From a checkpoint of a small mixture-of-experts model trained on Wikipedia.
Size: width 384, vocabulary 7968, 100M parameters.
Experts: 8 picks a token, a sigmoid router.
Training: a variant of SOAP for the experts, 800M tokens, 6667 steps.
Below are experts of layer 3 (counted from 0) of a mixture-of-experts language model. Rows are named router (the router's row for the expert), down (a neuron's output weights, with its number) and show model dimensions 0-95. Each number is 200 + 40 x the weight over its row's rms, rounded and kept within 0 to 999.
After each expert's rows: a language model's description of what the expert responds to. This comes from a sample of Wikipedia text that the model never trained on.

# expert 49
router,228,195,172,201,155,140,146,144,265,238,189,185,210,232,131,197,229,232,221,203,167,163,169,177,151,177,243,187,255,135,238,188,145,199,167,238,169,190,244,232,238,221,204,206,180,141,256,162,184,141,153,215,281,187,206,166,231,207,205,226,251,261,307,213,254,197,271,157,147,203,177,225,215,226,142,231,217,199,268,232,191,292,183,209,269,252,142,189,219,267,289,201,216,204,219,152
down0,181,162,210,175,287,197,173,204,205,290,194,208,199,263,188,168,182,133,217,89,141,203,187,117,153,240,170,172,259,169,213,174,148,164,191,203,162,177,156,166,249,187,185,195,271,195,147,156,211,170,196,148,236,271,213,220,48,179,165,203,161,298,206,217,161,277,237,151,154,83,183,213,205,183,120,221,215,211,161,244,168,183,142,220,167,179,181,230,179,190,229,180,206,190,211,249
It responds to: Capitalized word starts

# expert 62
router,260,266,177,116,181,190,210,153,207,126,168,165,158,231,205,153,199,248,256,197,226,146,209,228,140,201,197,151,231,226,203,224,173,140,240,212,164,222,269,220,175,181,208,182,180,290,200,212,228,150,184,191,230,255,234,214,196,230,187,249,228,236,244,191,207,201,266,211,227,215,219,212,190,197,191,182,145,175,203,241,258,171,229,170,216,149,122,178,155,167,145,221,244,152,281,143
down0,206,204,197,250,119,270,154,190,203,234,269,287,186,254,204,280,197,228,131,207,229,278,243,162,155,117,148,131,214,185,230,186,231,197,168,222,144,112,156,174,210,250,270,155,255,192,233,283,214,189,186,208,202,133,140,212,204,141,167,219,142,176,242,156,162,202,202,187,200,197,206,267,113,234,241,137,251,280,210,225,263,196,244,167,148,214,202,193,187,186,142,227,154,200,187,183
It responds to: Single initial lowercase letters

# expert 54
router,259,161,194,220,119,170,255,153,268,269,200,228,154,199,228,215,185,214,248,248,174,143,166,181,223,179,221,229,167,184,252,282,198,164,186,237,149,227,202,197,227,156,204,179,148,174,286,187,196,180,177,173,255,244,194,197,169,209,211,190,190,276,222,193,240,221,199,165,320,218,211,193,309,247,210,208,185,227,193,159,263,238,231,148,208,224,144,185,178,183,236,169,164,154,127,199
down0,217,208,147,252,222,192,190,201,248,248,193,172,221,280,166,106,175,133,275,132,220,175,193,177,152,225,247,291,235,222,132,151,247,187,227,186,176,193,211,232,128,205,141,244,221,170,229,252,184,243,178,174,115,159,176,198,243,162,225,201,136,188,268,157,211,190,265,247,232,228,235,258,218,183,204,233,253,145,224,241,250,187,235,204,190,219,154,215,186,246,184,157,230,189,196,250
It responds to: Foreign-name word pieces

# expert 2
router,218,249,175,269,169,192,173,156,235,208,85,213,178,193,211,173,160,277,213,172,193,179,173,206,151,256,177,195,163,187,218,226,163,125,279,208,178,158,243,226,219,151,187,208,164,172,264,189,190,162,145,284,196,199,266,162,168,223,199,243,110,234,272,166,195,135,227,227,193,223,240,203,195,198,172,189,196,174,277,167,202,196,211,256,233,208,193,179,184,175,174,254,206,311,186,197
down0,153,279,185,230,212,183,158,202,246,264,181,247,176,276,207,177,180,231,179,164,244,264,212,174,212,261,240,185,214,169,188,162,188,179,192,177,246,164,183,110,192,182,198,115,106,192,232,178,201,181,202,156,206,135,218,197,254,257,262,203,286,191,178,185,218,156,190,179,297,206,160,268,190,185,196,229,120,155,164,170,132,180,148,213,236,245,178,169,209,246,206,231,203,186,283,242
It responds to: Definite article after prepositions

# expert 30
router,201,169,186,220,186,173,175,150,226,167,252,191,138,116,177,185,152,248,215,109,191,233,208,202,181,171,140,240,208,195,156,200,198,203,224,260,147,126,225,251,196,141,176,253,183,192,192,245,291,195,210,244,199,152,223,162,246,194,231,182,240,177,234,225,274,208,260,173,148,119,247,213,246,221,229,218,191,174,226,220,229,213,202,155,195,222,136,182,178,208,276,196,156,227,142,245
down1,271,200,164,244,186,220,183,223,138,244,203,183,184,196,220,187,205,190,241,289,141,205,163,156,208,213,154,213,220,240,192,183,193,146,162,231,249,241,199,207,221,226,117,189,123,148,200,142,230,198,117,154,253,164,202,199,167,240,188,163,217,199,180,171,176,279,203,147,172,215,198,241,238,203,200,137,178,198,234,141,179,171,216,208,224,209,184,192,279,231,127,205,182,212,193,241
It responds to: Digits within numbers

# expert 43
router,284,172,195,222,194,120,183,174,264,224,210,248,212,241,295,181,240,274,217,243,225,220,202,153,173,209,222,186,300,167,156,197,195,180,219,194,171,93,242,232,214,148,198,185,208,193,207,133,228,150,224,329,184,190,240,187,164,239,284,208,151,243,197,106,227,180,274,217,220,240,160,215,191,270,221,261,193,188,259,178,251,250,175,189,256,238,159,215,220,228,224,214,127,151,160,198
down0,273,186,199,177,212,291,183,228,155,166,230,224,255,196,246,225,155,170,175,203,159,252,265,157,210,202,267,237,240,236,246,238,177,219,192,196,200,155,146,218,195,262,132,238,191,187,167,162,218,199,164,115,214,245,108,207,258,234,147,185,278,134,222,234,165,233,229,247,223,119,186,235,156,237,251,128,141,233,149,240,190,201,134,249,163,221,214,174,239,169,239,207,264,255,235,208
It responds to: Indefinite articles

# expert 34
router,227,197,157,222,168,152,203,153,239,277,241,213,204,165,175,162,213,306,220,154,235,201,175,229,126,216,178,207,238,199,233,214,185,156,169,216,189,220,229,231,236,225,286,215,187,204,233,126,279,174,166,299,229,171,177,178,176,158,266,252,119,222,236,169,226,149,236,166,181,188,179,169,180,226,277,171,205,180,182,243,208,222,119,285,238,175,158,185,184,197,203,260,156,222,268,240
down0,247,168,181,191,196,213,259,197,229,154,228,182,183,193,235,191,217,210,100,231,240,190,177,146,265,231,210,227,239,155,209,235,214,236,182,208,224,255,205,89,205,183,187,143,161,180,190,252,220,203,164,236,196,204,202,175,224,271,251,166,232,168,199,178,151,190,172,313,227,168,169,195,135,197,204,137,169,260,158,209,268,281,215,234,187,191,185,188,129,239,146,223,144,166,193,288
It responds to: Mid-word name fragments

# expert 36
router,203,157,125,134,170,158,238,154,187,173,204,189,179,239,209,152,202,232,239,263,187,214,162,177,158,194,183,211,263,170,236,204,176,182,227,254,184,236,202,202,154,200,164,229,170,261,199,211,156,211,191,213,221,262,260,201,187,194,191,203,223,181,217,154,191,204,190,180,235,196,143,232,128,179,214,159,215,118,214,153,227,196,172,206,267,217,176,143,155,165,210,172,209,191,242,100
down1,183,168,283,260,184,209,182,195,248,210,133,235,234,147,184,246,206,217,244,207,240,231,196,190,192,251,197,227,215,184,108,134,168,293,197,202,123,180,148,131,289,223,185,225,107,250,206,111,149,185,224,186,173,204,157,178,158,159,155,246,165,105,216,208,177,210,188,120,135,246,266,186,207,270,227,185,204,140,227,182,258,136,240,237,282,250,112,253,164,148,269,237,222,111,216,203
It responds to: Scores and ratings

# expert 44
router,205,290,203,224,165,149,151,170,263,225,182,218,207,211,217,111,99,259,207,106,130,183,214,200,163,214,265,172,265,249,202,246,179,152,255,302,178,202,241,241,175,255,219,221,201,142,277,192,168,188,145,264,218,198,224,192,210,257,253,266,238,219,174,157,247,188,229,227,176,162,159,277,228,257,209,201,216,134,219,148,251,178,158,144,277,211,144,222,206,190,245,192,175,176,193,174
down0,200,198,187,157,248,178,186,171,215,267,192,134,162,163,174,243,285,103,174,232,194,191,270,183,180,200,221,126,150,213,221,160,205,200,200,252,197,230,138,194,184,197,188,237,210,173,179,108,300,183,187,231,254,157,152,146,236,269,237,197,104,244,272,180,346,145,210,195,227,218,258,198,137,190,184,120,239,225,284,208,210,116,211,230,155,209,170,197,240,239,211,214,195,173,236,211
It responds to: Word starts after punctuation

# expert 38
router,210,216,199,230,159,161,156,175,206,181,104,156,137,230,164,224,260,213,257,247,211,223,206,251,182,187,164,203,183,145,162,219,218,189,118,200,196,58,263,227,193,148,216,195,161,209,197,171,129,187,179,207,200,206,198,126,186,244,111,228,251,202,241,100,208,94,258,169,183,216,222,232,199,220,169,182,240,255,179,196,270,206,217,233,223,222,162,187,129,181,257,216,219,287,298,244
down0,144,148,190,183,167,211,192,224,233,259,137,148,182,262,184,173,259,287,165,237,140,158,209,172,199,178,306,205,210,225,153,242,201,205,219,119,177,172,201,176,217,246,227,149,173,225,224,141,248,217,183,129,211,217,191,206,219,177,166,165,164,175,194,281,231,172,235,145,203,204,223,236,232,214,150,153,148,205,246,244,158,187,224,221,151,190,260,235,210,200,204,172,242,262,184,174
It responds to: Adjective suffix pieces

# expert 61
router,236,185,225,228,173,173,277,238,196,183,104,211,201,247,226,207,222,140,278,252,225,256,206,250,187,226,180,153,234,142,108,275,213,140,187,185,171,215,219,287,188,180,178,245,194,190,206,206,202,178,204,171,154,291,144,170,167,226,154,194,268,218,205,227,232,159,208,205,201,234,292,244,215,209,204,165,188,153,256,143,246,248,147,236,177,231,190,155,232,186,226,260,169,136,162,233
down0,157,116,248,241,210,213,108,226,158,219,194,165,214,176,233,166,214,295,156,180,156,180,254,215,204,204,205,172,187,211,231,233,119,296,164,217,261,177,262,221,177,279,211,171,216,210,101,239,218,195,167,251,206,130,205,218,129,187,230,298,250,172,192,200,192,188,169,233,185,198,185,197,120,211,235,175,184,192,114,271,175,186,237,256,204,210,178,248,229,157,266,222,193,172,198,182
It responds to: Mid-word suffixes

# expert 26
router,222,198,196,204,141,120,174,207,339,201,231,237,107,174,179,214,197,241,233,274,150,177,137,240,224,194,219,193,176,132,196,187,186,214,244,203,137,218,302,241,248,167,215,183,183,187,230,254,211,201,198,221,251,227,192,190,177,263,187,209,189,239,229,217,285,209,178,252,244,228,135,199,219,260,196,182,145,157,144,181,269,190,220,184,235,186,211,219,200,194,263,240,166,168,182,243
down0,189,161,245,206,201,264,236,226,193,188,250,151,289,159,130,213,232,147,216,218,208,214,226,142,210,219,276,240,185,168,185,209,231,209,185,243,168,199,104,149,297,246,206,260,179,238,216,193,232,184,214,254,156,208,250,224,256,208,192,126,225,240,215,186,266,270,141,184,167,203,256,190,160,153,150,146,153,149,144,199,198,140,151,211,231,197,163,242,135,153,177,228,160,265,214,248
It responds to: Foreign-name inner pieces

# expert 28
router,214,186,126,125,165,210,186,227,247,228,228,248,246,212,166,173,222,179,203,222,198,194,172,275,172,180,238,195,246,212,235,236,218,163,196,150,179,132,196,243,212,157,226,217,149,178,213,214,218,182,231,161,211,205,218,112,164,260,275,229,173,226,234,208,266,134,166,226,183,188,174,111,219,198,179,163,237,181,201,197,273,278,178,185,122,256,189,201,173,204,196,257,201,214,167,175
down1,205,245,168,277,146,206,122,232,249,167,168,179,264,198,153,236,209,235,188,185,261,171,151,206,196,219,130,147,288,234,146,180,176,169,232,216,140,182,209,244,285,159,184,208,239,277,217,233,238,242,229,195,174,127,222,296,163,235,132,174,199,206,211,216,173,170,158,218,194,156,226,171,127,210,238,216,145,172,220,192,125,180,117,203,234,123,183,191,198,214,239,184,232,162,210,190
It responds to: Year digits

# expert 23
router,222,263,171,177,190,165,310,169,218,172,171,262,151,112,172,161,240,243,206,229,178,169,179,200,235,115,197,167,159,149,129,269,213,128,174,220,195,149,209,216,180,162,182,199,143,152,218,182,207,168,227,268,251,258,214,186,189,219,199,239,235,230,171,161,208,207,164,181,251,166,144,180,174,274,236,233,172,234,162,175,173,173,128,204,185,290,172,156,255,189,206,203,199,228,222,162
down0,183,208,131,223,220,161,101,226,203,170,193,143,121,207,240,218,164,226,191,252,221,186,167,212,195,146,249,125,175,228,139,172,214,150,194,225,208,224,163,260,192,210,172,192,193,186,212,218,159,191,147,221,264,243,143,163,215,238,175,173,218,224,200,231,276,261,240,231,235,233,144,156,223,212,219,152,183,148,188,273,197,262,207,170,136,223,238,214,132,241,203,292,256,230,199,196
It responds to: Prepositions and verb particles

# expert 57
router,217,219,156,292,172,162,217,178,224,237,153,186,198,202,219,170,225,345,188,160,274,188,179,198,157,201,174,191,244,155,233,217,173,216,109,257,188,204,244,213,182,185,174,232,189,253,249,123,191,162,206,291,215,202,175,210,182,206,173,267,181,219,238,202,219,160,257,162,181,269,204,152,286,176,159,224,250,163,160,172,185,210,206,278,240,193,187,166,122,172,185,254,186,225,191,270
down0,181,212,238,227,145,187,198,152,172,180,168,251,138,333,201,257,222,239,204,181,291,227,215,229,163,166,249,146,172,165,177,228,261,235,169,171,296,90,286,174,164,179,193,226,222,172,143,167,258,283,220,212,204,175,201,156,172,249,184,103,192,142,121,226,182,237,165,181,163,277,207,147,296,231,240,192,170,227,196,198,247,249,163,182,146,188,186,202,184,233,204,251,260,232,217,230
It responds to: Acquisition verbs and articles

# expert 37
router,211,193,208,193,201,222,218,171,289,173,213,202,177,117,182,225,166,232,199,213,180,162,182,184,102,226,155,237,184,184,178,169,176,116,194,173,160,179,228,208,196,161,186,233,180,128,220,277,248,173,176,187,218,167,181,209,204,112,258,226,180,193,194,218,235,175,262,161,228,150,153,214,232,206,251,193,237,156,178,142,263,211,221,185,180,200,134,181,202,173,262,178,251,200,175,234
down0,247,229,192,260,171,235,203,134,237,152,197,149,178,242,178,193,215,210,178,168,179,201,158,249,215,159,187,247,175,161,227,189,238,170,196,163,247,168,200,184,192,153,186,165,242,226,217,248,288,236,245,254,209,145,224,275,244,259,273,177,202,165,182,246,234,216,221,258,147,153,183,133,143,186,137,219,205,170,282,221,259,238,213,233,151,170,244,228,256,213,170,238,199,200,161,199
It responds to: Digits in measurements

# expert 50
router,225,217,175,167,216,142,291,119,243,259,131,223,168,205,223,181,239,146,241,78,211,144,161,242,138,214,215,158,208,151,151,238,183,239,189,184,183,177,202,244,230,243,168,189,177,194,240,158,220,171,163,160,215,238,249,194,253,250,173,220,218,231,241,139,229,150,236,204,239,179,141,296,189,220,205,191,236,308,200,194,160,199,192,294,223,212,193,165,181,250,243,215,194,123,188,252
down0,121,146,161,238,288,282,142,234,197,216,135,198,183,199,132,214,278,175,211,236,266,171,295,190,185,151,229,176,178,207,242,173,264,219,216,179,183,268,242,193,217,172,214,115,206,159,194,217,163,206,216,177,193,125,152,188,165,218,227,123,216,241,167,201,231,212,196,177,243,220,207,100,154,197,178,168,196,199,244,154,166,191,162,219,146,218,262,173,203,233,195,220,199,289,176,214
It responds to: Attribute nouns after determiners

# expert 59
router,199,223,184,122,162,198,177,202,206,187,204,231,120,201,159,190,180,205,203,221,212,167,174,216,199,215,164,229,167,212,290,207,180,133,190,238,187,222,226,241,112,30,247,253,230,180,173,187,261,195,137,303,202,191,166,215,223,189,189,219,174,177,216,140,240,158,233,181,222,247,141,227,215,215,285,200,205,225,178,219,232,214,199,213,235,182,183,190,156,191,180,146,156,246,177,240
down0,175,154,245,241,204,202,145,172,165,197,239,194,243,262,196,177,149,208,169,183,247,149,281,107,222,225,212,162,229,209,174,207,208,227,210,258,132,176,156,91,220,167,162,213,248,170,255,271,204,249,156,146,185,184,253,156,201,259,287,157,175,211,136,235,179,269,199,220,184,201,136,205,142,217,156,149,207,274,201,116,214,180,201,142,139,173,171,227,231,203,143,139,239,281,249,230
It responds to: Name and word fragments

# expert 48
router,227,218,141,237,184,184,209,159,227,180,178,246,178,198,144,166,199,241,230,136,230,183,172,232,144,223,210,178,269,140,233,221,163,316,128,184,176,132,256,251,249,188,85,214,178,231,212,214,163,170,184,231,213,228,224,138,172,250,229,222,236,197,254,194,222,192,233,192,220,109,153,144,176,198,162,227,177,105,127,255,209,273,172,249,248,219,195,195,209,192,167,309,221,223,290,243
down0,171,151,180,126,217,193,208,192,236,249,190,318,152,214,221,90,202,203,153,183,162,179,150,160,267,150,172,168,215,168,171,214,208,253,245,193,163,211,263,253,161,150,228,179,154,189,178,167,218,185,146,201,169,164,176,274,162,178,168,236,144,218,197,216,165,262,239,203,206,214,177,181,222,206,194,182,253,179,139,211,177,265,224,212,228,151,205,180,160,195,182,155,178,214,196,201
It responds to: Taxobox colons, function words

# expert 58
router,196,256,130,216,162,140,226,165,232,185,162,233,151,236,165,158,223,262,206,228,124,137,153,249,150,178,216,219,228,106,186,207,154,154,186,318,195,243,232,226,259,217,236,132,117,274,216,168,254,199,228,309,229,192,165,141,192,219,116,221,240,236,210,187,251,148,255,136,182,143,196,277,151,260,179,175,204,243,248,230,202,206,207,166,231,208,150,174,180,284,270,216,165,228,183,221
down0,146,203,155,194,146,240,156,206,170,177,194,199,138,223,181,183,211,211,213,237,264,214,198,134,228,195,203,151,175,241,296,170,160,216,245,192,199,163,262,192,281,162,149,184,213,249,146,164,240,252,185,135,209,215,183,253,186,208,183,265,171,236,166,145,166,198,237,185,148,198,212,215,218,229,139,179,136,199,151,145,87,189,191,141,186,232,172,211,130,220,122,225,224,201,152,175
It responds to: Name-initial pieces

# expert 1
router,240,154,157,234,199,156,137,175,206,266,221,287,211,208,251,167,161,286,229,139,211,200,165,228,229,250,164,167,227,190,235,210,212,234,108,205,162,173,256,239,188,192,209,193,248,153,172,218,199,169,200,217,255,239,172,212,152,252,245,197,152,176,219,162,223,277,207,182,189,200,285,221,266,191,172,268,190,184,186,163,247,262,127,224,181,226,212,220,183,202,200,183,176,149,149,266
down0,197,139,197,189,169,215,234,232,278,147,284,187,204,257,207,140,203,181,214,239,156,211,224,153,184,229,204,166,241,172,180,199,170,219,263,208,191,207,172,173,191,246,129,197,183,252,172,149,171,259,230,197,256,193,127,254,231,135,241,240,173,296,221,159,231,174,146,187,169,185,199,223,191,256,126,232,210,141,315,227,178,251,198,259,225,219,242,236,246,173,176,203,161,246,170,174
It responds to: Hispanic name pieces

# expert 35
router,211,242,205,221,150,216,190,225,209,165,120,261,194,237,139,146,176,241,199,170,197,151,187,184,180,223,217,209,182,222,173,183,218,210,227,149,181,204,273,190,248,172,193,133,196,191,196,155,190,199,109,238,244,161,167,166,266,172,98,202,165,196,244,185,244,141,250,176,231,130,177,182,138,170,152,225,173,116,212,218,183,171,253,280,199,185,192,188,205,199,266,204,214,227,210,202
down1,235,184,152,173,201,166,239,171,254,246,149,176,214,240,136,134,206,218,201,167,148,178,179,164,192,191,98,232,163,280,198,224,228,182,223,203,156,145,217,217,173,212,253,116,249,251,267,196,179,222,92,202,225,166,253,185,205,202,176,200,219,136,157,236,169,249,138,149,242,207,221,208,178,256,271,171,207,153,192,204,178,185,248,201,182,202,216,184,187,235,161,207,200,166,141,286
It responds to: Place and institution names

# expert 15
router,240,211,163,197,209,114,221,191,180,273,191,202,205,249,192,207,161,185,233,198,228,187,184,212,187,287,228,146,275,213,240,170,226,216,194,205,183,156,195,270,192,150,247,224,214,201,286,272,211,142,170,185,224,172,163,204,189,219,232,217,204,216,268,108,231,213,197,238,232,201,223,106,207,214,167,209,198,218,184,255,220,218,109,190,193,293,205,183,208,165,233,236,164,187,126,208
down0,222,160,245,167,190,140,213,201,153,243,156,238,258,247,211,215,219,208,148,176,221,152,236,195,147,210,255,256,194,213,223,149,187,189,212,215,289,182,153,141,126,157,159,230,187,123,191,235,117,236,224,191,159,126,250,135,164,147,222,246,196,275,143,187,230,198,149,199,178,188,191,164,192,132,152,180,231,249,218,192,165,270,198,196,211,206,215,202,162,227,205,170,181,176,222,187
It responds to: Given names

# expert 60
router,239,220,219,219,145,175,176,207,225,186,175,124,164,174,174,179,286,173,223,241,251,167,158,216,113,228,199,159,309,239,223,260,179,77,251,150,195,222,244,230,243,202,197,220,180,173,222,142,178,179,179,217,236,185,319,177,227,155,174,226,243,198,234,132,206,174,245,203,218,166,244,146,128,185,229,197,167,186,231,194,190,219,136,277,253,211,209,183,130,151,196,166,208,195,236,215
down0,157,192,229,242,284,117,182,241,190,212,215,216,188,224,118,235,220,201,214,176,200,185,183,202,186,202,217,234,195,140,273,175,218,260,212,244,254,258,198,274,197,203,225,292,211,182,181,183,205,148,142,240,185,180,167,246,210,210,251,169,245,190,151,231,263,177,242,172,221,185,224,241,250,185,149,145,144,223,233,184,203,121,136,149,239,176,196,241,126,181,224,224,123,149,165,236
It responds to: Indian names, verb complements

# expert 9
router,220,209,171,193,169,143,179,113,226,256,169,237,197,184,118,247,208,194,218,142,164,176,160,193,216,141,150,200,253,217,196,155,220,120,184,161,225,150,256,163,178,172,159,130,184,270,240,221,142,176,189,228,253,192,234,230,273,264,232,252,171,176,292,156,230,148,249,142,216,236,142,165,158,189,184,225,233,154,221,133,245,248,209,241,170,191,226,186,292,176,162,226,221,265,178,158
down0,81,243,181,159,175,147,154,241,153,183,251,166,182,213,247,128,163,241,208,135,209,222,181,145,129,177,214,222,186,200,83,136,226,269,185,140,215,219,214,215,169,210,209,156,193,188,146,139,167,284,269,157,216,208,273,195,213,177,150,188,240,243,322,175,228,141,210,223,214,269,222,179,226,263,220,207,184,218,212,235,154,178,219,196,207,175,201,201,193,202,186,189,225,217,192,220
It responds to: Non-Latin script bytes

# expert 13
router,222,246,204,218,183,179,212,238,204,175,128,170,207,244,238,204,172,123,234,232,128,205,202,162,202,191,210,170,188,189,156,230,201,217,226,200,161,219,204,214,232,176,176,148,242,220,212,203,235,166,171,161,193,200,213,151,135,295,145,185,192,179,212,236,211,247,184,138,264,185,228,165,265,250,295,241,149,266,204,144,215,226,195,164,171,172,208,193,249,256,165,266,112,235,148,185
down0,239,189,200,135,148,271,207,270,222,205,179,149,183,236,186,202,197,218,214,161,155,186,229,270,275,180,196,204,212,206,181,237,197,196,102,157,191,200,232,160,199,175,224,184,239,108,167,203,237,239,150,229,264,185,235,266,170,190,135,222,164,205,137,221,135,234,209,190,142,203,122,160,238,111,209,160,208,178,151,171,276,221,171,224,204,117,130,216,222,203,165,203,184,305,177,165
It responds to: Acronym letter pieces

# expert 63
router,222,208,118,201,181,67,231,232,185,199,197,233,225,134,141,216,181,206,203,142,194,207,172,271,192,204,206,197,227,171,167,237,209,151,163,247,126,198,275,193,206,154,156,205,204,181,149,147,175,155,218,199,233,187,210,181,213,209,241,203,164,208,210,241,209,251,242,141,221,226,205,235,179,222,222,196,234,252,190,183,215,152,228,240,172,159,176,180,232,223,276,208,236,236,206,183
down0,219,213,224,259,129,157,213,219,258,218,215,233,174,216,248,121,173,191,185,265,209,151,222,149,245,177,227,151,210,184,189,211,238,258,155,180,205,221,196,218,187,237,243,284,241,200,178,162,214,204,222,213,238,165,225,160,200,168,149,228,213,230,154,143,221,133,145,208,183,218,219,201,171,168,241,207,208,162,141,232,208,265,234,184,212,251,211,234,154,237,119,246,210,176,176,214
It responds to: Asian and Middle Eastern name syllables

# expert 29
router,202,217,141,153,135,173,153,187,216,238,218,168,167,206,115,142,243,233,209,150,188,151,160,190,165,263,194,187,170,180,186,224,144,114,240,179,203,252,257,209,302,258,268,108,213,249,215,112,127,187,200,279,229,228,239,220,186,231,114,201,243,235,204,196,214,168,219,218,171,181,179,233,198,182,202,200,224,284,166,215,201,314,239,262,168,164,152,221,181,262,181,185,160,261,260,267
down0,168,252,231,211,161,214,272,198,197,235,180,267,104,167,194,139,176,228,164,201,254,193,139,127,214,154,222,201,212,177,254,244,172,215,151,221,217,215,236,162,215,279,223,246,268,158,173,220,173,179,105,143,231,200,192,242,155,195,222,202,162,191,157,193,263,195,206,163,208,177,239,164,206,257,177,192,182,201,188,250,232,177,218,221,256,189,169,260,146,236,191,182,245,202,175,325
It responds to: Word-internal letters, modals

# expert 32
router,228,241,184,233,190,157,194,113,265,217,226,257,254,194,263,135,181,201,211,232,235,186,161,200,165,204,167,196,169,231,128,202,199,164,145,198,176,265,265,222,304,163,157,180,213,138,231,305,216,188,169,195,213,232,227,159,243,207,190,258,239,226,258,170,228,100,207,218,211,162,183,168,179,283,202,267,214,224,191,188,238,231,191,242,280,284,203,143,198,252,226,201,196,195,183,215
down0,213,190,189,184,180,135,211,246,95,208,199,146,114,231,131,175,226,173,175,232,172,227,198,166,253,208,193,227,178,158,212,156,211,144,199,148,159,193,182,196,255,158,209,216,211,187,170,103,256,192,161,197,213,231,205,247,196,118,251,208,230,299,148,174,237,175,192,288,215,216,236,185,161,227,216,201,184,181,215,203,180,165,131,124,129,237,193,247,163,195,207,224,129,187,165,208
It responds to: Career prepositions in biographies

# expert 52
router,216,168,217,156,172,216,199,234,240,217,233,209,185,190,169,169,304,301,219,168,206,144,214,192,164,238,137,204,228,196,171,207,140,200,169,209,191,263,236,277,184,222,235,136,161,167,244,178,169,128,225,175,243,218,234,180,207,262,247,226,190,246,172,195,269,229,214,223,224,228,103,180,266,223,249,205,161,183,239,189,243,186,211,202,270,243,164,221,207,285,180,214,179,256,152,218
down0,208,224,196,251,222,230,146,153,151,209,276,134,170,182,206,224,225,212,235,206,142,214,287,190,190,235,213,234,189,250,137,195,196,180,125,220,205,244,196,209,277,208,118,222,179,163,158,223,278,178,160,135,255,235,300,169,177,223,188,200,262,130,243,242,157,130,208,197,233,184,157,171,245,207,201,201,69,179,233,253,235,117,257,245,261,151,179,127,221,198,194,239,285,153,201,248
It responds to: Sentence-opening function words

# expert 51
router,220,183,174,196,190,174,147,208,239,172,182,199,236,223,206,167,187,236,203,211,149,220,197,176,159,177,239,200,190,184,164,200,214,165,227,202,174,107,222,215,163,243,271,179,208,155,216,204,258,172,207,164,169,187,211,177,202,210,197,219,171,188,197,271,227,284,250,158,247,207,208,242,280,199,283,239,167,279,257,125,186,225,161,186,214,147,215,149,251,224,183,245,140,216,190,245
down1,193,176,135,223,183,202,190,176,175,152,170,224,223,216,210,217,174,204,182,219,180,243,264,194,274,83,178,198,187,223,197,145,158,168,226,247,266,217,210,254,121,138,192,162,202,206,216,165,208,197,243,243,187,202,282,259,240,239,196,239,190,182,186,249,124,212,185,163,200,192,249,184,229,158,155,29,220,235,189,209,235,246,190,210,176,194,128,219,197,154,255,180,325,214,217,203
It responds to: Uppercase acronym letters

# expert 5
router,268,173,200,248,221,138,288,117,248,224,186,217,139,224,183,179,200,263,202,171,211,222,151,171,139,249,140,185,193,220,125,168,195,185,218,161,187,211,258,246,218,171,249,185,209,208,233,138,193,158,203,274,155,198,182,105,162,289,207,236,194,254,253,126,270,207,184,228,254,252,186,200,273,267,213,206,265,250,308,140,254,208,215,266,220,213,207,196,206,204,191,255,174,203,136,230
down0,162,216,230,177,257,201,221,229,238,246,221,197,253,182,226,179,230,194,164,205,235,192,245,148,193,175,219,141,213,245,125,147,149,202,198,132,262,191,213,173,141,147,203,112,166,217,111,144,144,235,174,179,120,125,165,158,200,228,114,237,140,235,316,171,225,157,219,257,195,242,191,182,269,237,173,164,289,166,228,156,208,203,258,304,240,175,254,200,275,234,172,231,157,242,240,182
It responds to: Determiners after prepositions

# expert 31
router,205,167,249,200,173,132,213,152,229,220,254,182,190,167,149,148,188,255,231,118,258,166,188,245,225,219,237,160,193,185,141,181,219,173,266,192,205,201,190,233,224,209,226,154,172,139,234,189,179,141,208,206,203,255,244,214,203,301,281,211,207,229,277,205,214,185,237,131,234,215,207,154,192,256,286,199,196,210,248,204,242,220,167,164,199,170,195,186,221,273,228,219,187,234,263,211
down0,192,186,191,210,251,193,141,188,168,177,178,259,211,213,80,249,184,260,204,110,230,156,238,228,209,226,274,135,216,137,193,165,157,237,134,258,233,188,191,165,278,173,122,143,153,141,254,143,199,184,178,205,237,201,275,162,242,193,227,191,163,130,234,267,212,259,156,182,199,198,227,189,292,206,184,179,232,185,251,186,226,253,218,211,191,165,247,196,177,203,143,188,276,249,203,217
It responds to: Line breaks before headings